From a checkpoint of a small mixture-of-experts model trained on Wikipedia: 3917 steps.
Below are experts of layer 11 (counted from 0) of a mixture-of-experts language model. Rows are named up (a neuron's input weights, with its number) and show model dimensions 0-255. Each number is 128 + 32 x the weight over its row's rms, rounded and kept within 0 to 255. Numbers have three digits each.
Before each expert's rows: a language model's description of what the expert responds to. This comes from a sample of Wikipedia text that the model never trained on.

# expert 9
Words naming leagues, parties, schools, cups and championships, and endings completing such names: League, Party, University, Cur-ling Championship.
up1:145069173119142115096133121174134166126100141081096111151185093115165180128134160087086103113117145120151132197101132134076157151089131156167172106101119104081078131159128127191169126197135175142119085153107133121169100028136131074188076109121170198148156097123164141137175141176134140126153142138106147133137079111094098108098131161154197115094096121077164131084159111132119129145095159134163119075136142123111164152097151121109053095110138154108198114098137082155133128149128139145129095167139098111110113104113087164066083146178156111155126113136112102072161158113090159170066109085144180107159103076096085183167129169140188105146140095133125144147140171097102175095145137161102150116117112105135133152160117132123104058092122074039154105164087104102132183160152184

# expert 4
Function words and commas in running prose, such as the, that, which, was, this, and commas after an introductory phrase or year.
up0:166142188109159123128068120131111098156165107156148132098128125148242091182173113116107166127150145105101157128140169154099124119128089101117135112110108145157167141157134076110085095135140219106105148133128143153140195125108150077144178140086151107167160135134151136169182117142138109160100126102133097091143104150093111105147117026148105150142161124083198125132071177099141147113150169067068166146198123202184144154144101089107136124138069087147075112149087076095170134200143120157112166092191119112118117125097074151135072140131140065176136141099108135080125100122093113109117088132121131117140118215109165106122076081075111106119182170163121123160099151138110132171107122072121088123140088099106089125149098137113152131153129060118118121172139114137101111119161073

# expert 12
Nouns for films, albums, songs, games and instruments, often after the or a: film, album, vocals, documentary, saxophone.
up0:186098127152103178145097124127095150154133131115159140131068115104113133147150171147153095154151145074079132141100150136158110123089154104176098159117100149100133135081097063131112146139145078183158136116169154118135162127172149110141122112118162126154164113068095115110125197093084102095117092097113158076142144156089126142148086121153158163118117153163117166162045152104141065146110116078103166139150166164141139185187140106139101055142119120130115185112113104108124176163095127124131083161131158218097116157069156178134111134154108162171170065060099193148135099106121124182143138112109132121181077128164132151129155116132178126131113057186082091117096121146072134087098136189136106136140078125138163155110126106104196182139078145122120151123102070119135080165107233

# expert 22
C and c pieces inside words and names, such as Broad-c-asters, Tele-c-aster, Aber-c-orn, al-co-hol, and capital C opening a word.
up0:151158122130123137127175074112221121138133091104118105084152164119118147142135120096116072126182143117161136099137165116082112091134211164122124172193189088252148157120187160135150095118071203098136107146091105153130130065060099156165105145078147154169123103110092078083148139119149188148171110128077103129121099103154086121117155139094098139070191132105118143094147099101111152127141077133173162168163149129090098107171140150149152149135150202150147114117100112142079124140087126154131085093120101146132172120060144115088142161116143146117130151145152141137146137079170109169102160093127108097074169126114124092157116084165115140116100132128147107084098129173087095135105107175119141157078116121103185140180157123109109124094085135146159043144053143128150167158155145

# expert 8
Pipe separators between cells in sports, election and filmography tables, score dashes like 6–3, and colons and semicolons in infobox lists.
up2:087137154137074136094143125133132140144117100173148107127127099103178086159085163154182145205142116115172119139090086116148087138129152081103079145185096129118146150150215176134149107143117144116151108096082105129103091119143131120126086086143119087103102143131138089104144109148083133160183140139172121143118143192187144193143028107106133072117076128158110134103167162108118157084143121151136124175169138154127169153130138097091128166148151125126139188131153089115075165081055230100149154099150126125124123095041137079207098142128128122125122113061158140147144072126096167125126104108106151060159133131148101098181143153070163115155137114181154117087165172140105106155131175127210124135140098096150059127072138168101131087179153099124120144142133103108126123072105109

# expert 30
First pieces of words after a/an/is, like am, im, ins, ext, as in am-azing, im-agery, plus object pronouns him, them, there.
up1:114131057129097140137074122079117121131161103135128120163144105170098163147084091119165161121126139185088115142193139200209110111136109175114140159170169146116169149129172124123131081147101131155194175139123081170077094114133061082165113114113148107129146065119142110158119100163153139166176193183080138124139139133101103158082133125101137073096112127130147146159138130116107111113189191168147094162117190122108102123123167124132122138137170107152168160138144133114141169124124125107087125125154126133123180135060132144125116142156135102128127083108152108103147097136113191113164066140163190108017130174158122113117211104108111136099117100159101152120135104116132089073061169112144097090078075145128100140111197127143110096167072124146158159052103158113076058172149124

# expert 7
Apostrophes and pieces like all, ind, ld, ond inside names and table labels, such as Mah-ind-ra, A-ld-erney, Record, First-class.
up1:109113053093168141156099178122081085152176174178125141159120114164112109138100117096148150091139130103185143168183228102117155126095173114168093107131118151127098141133131138182136137126106138133087137166159146078136134104120120158161127060075173112154124178115104138155109121123100139083163116149096119071138131098126131142111088064208151147096083159196142147121107116128109156180089159090152207100110122173123134076098104144101101076145130066138125172161103036102156060192187039118090121103101131138091080173117161121109105144173111216154123131123162140120158111159096123123181147118134084136143127155093067104108078146140150161127172086129135122145136184097128115109113138155094045138128098089159136109151110145156160152137145104143161136141177129145133109123141110

# expert 21
Past-tense and action verbs after was/he/to, and suffixes -ed, -ing, -ation, -ment: used, won, held, s-ailed, success.
up1:141126152019146162097160085121117100087105112109144137151126118132120133090144189123140122095086106118134122150170134126141124137084162079133141105159121123169140138191130122100157150080103134138095144083121117129120176095158041160130144172111134137148163093056098157128157175134077191150151210151149064122116142124114085110121142136134117130108170082109129137117095135121195126097163149147151084173102130138086121159163153150136120149079143039201107163131088162156096200104147129121100163119123041121150075146063157122114135106125169151197137120114134139068117127131176200152116202095121161109149089136136126122150169133136096128079119122153145107097169121089105154116137149131142128087085091123152132048110136115163108086079140160098153085093211145147149077103064121

# expert 25
Spaces and first digits in table cells of sports statistics and score grids, such as empty cells, 25–1-5, Won, Nominated, dashes.
up1:118135212231125109149138139140153184098166163164127139103108158102113142103127104093152114134126123119174122158152107101116140137105157123137147069154147140150179104141126108076109189128147145127153082080123099081161139157089106109146120192159140091135074082121183106129122173128154149119144146127155132097117112064145185104151199084114134090112102054155164133131161093094126075119158139153126116090088152065094167193127122094092107139147159080140060167114099188124099071138112192124162151088110105079105119120069132143095128098095151096142128123111167174127113130106075114148207118090158125110166131110112051111099101195134148153158128136169114159091128150130132188122106123075101100146110157209108165120058211112121154142117142153164104068137156120116112107079132138

# expert 16
Single capital letters starting a name or word after a space, such as G-otha, P-entagram, X-i Jinping, Mar-x, Jun-g.
up1:084108112133128189126187119100145068092098126157122118131154120168143131158108140144164169150158098151160221128081120141154109083216145124092139143162141091169169040120109123147125093155138087083133177104128108149088095115117136155138090104092113117175136165153143122128174104112017112149114164172094099137135134117116127135106159134077116102134157134121070133115130109172091103047139080147165117145111173161192148137167171079118113140142145104125135112146150151176103143130138178140180077152081153130131134075119094136143132124143169146116170108158178126141143146093106198094095126172101081102104131083077182165092125087176123065081127137117145127151122151176156084123192157123059095131096148061060157150132173090112151134148068163120106111156140163130163121138126070

# expert 26
Line breaks ending list items, paragraphs and table rows, plus opening parentheses, quotation marks, brackets and heading == markers.
up1:164199175051116137097089124178177166174109201135130106136083068132145148200177155124160134045084103092151075149148131154062114102153192152097054107136155132089174118138124158123137153096156131144124134134125126164108125143075123116091080095109165142117140208128136150102167070118104162117166101170104180100124139197085072120132134104128120125092105170136140147218183122114142126040083153131095156098159132169124148167121161117153141093174204134117158191144162116101126161163057147152141113179127138104143107091124072147160120104135128145153139126105069150114146117142141131118105089139137124149116172135158133134067128095119114144147096093052147155113158132093121101132116125167144118115114157144151082101124100113130198112145163158119077150131117144097090155100150181

# expert 20
Single consonants or clusters starting a word piece, such as l in headlights, pl in eggplants, f in frogs, cl in clock.
up1:098140108153100143138119112080203094171184115138164190087201130145091057149141105155110122150127116074130168147134151066064116159094119178112106154101193164157132150173172136144141110089062106175099116147107167120119157117120133121167157134119081081090185150114144074109134139092143124102161105184087189138091105060104167118119122119175153155133178065150126139096156096156138153112147106159092098125106105173141087088132073130153114094148162153145095154156119100146081073120122118147129051136155132120083177123129193094136112147137105061156149100120106156154088131110102111151122144168128132096160148077142137092124110169077150171104177133095140169134172097116144164139106083187160074080081120125133132102121157109099179157120151120131121061094109168086186104109125208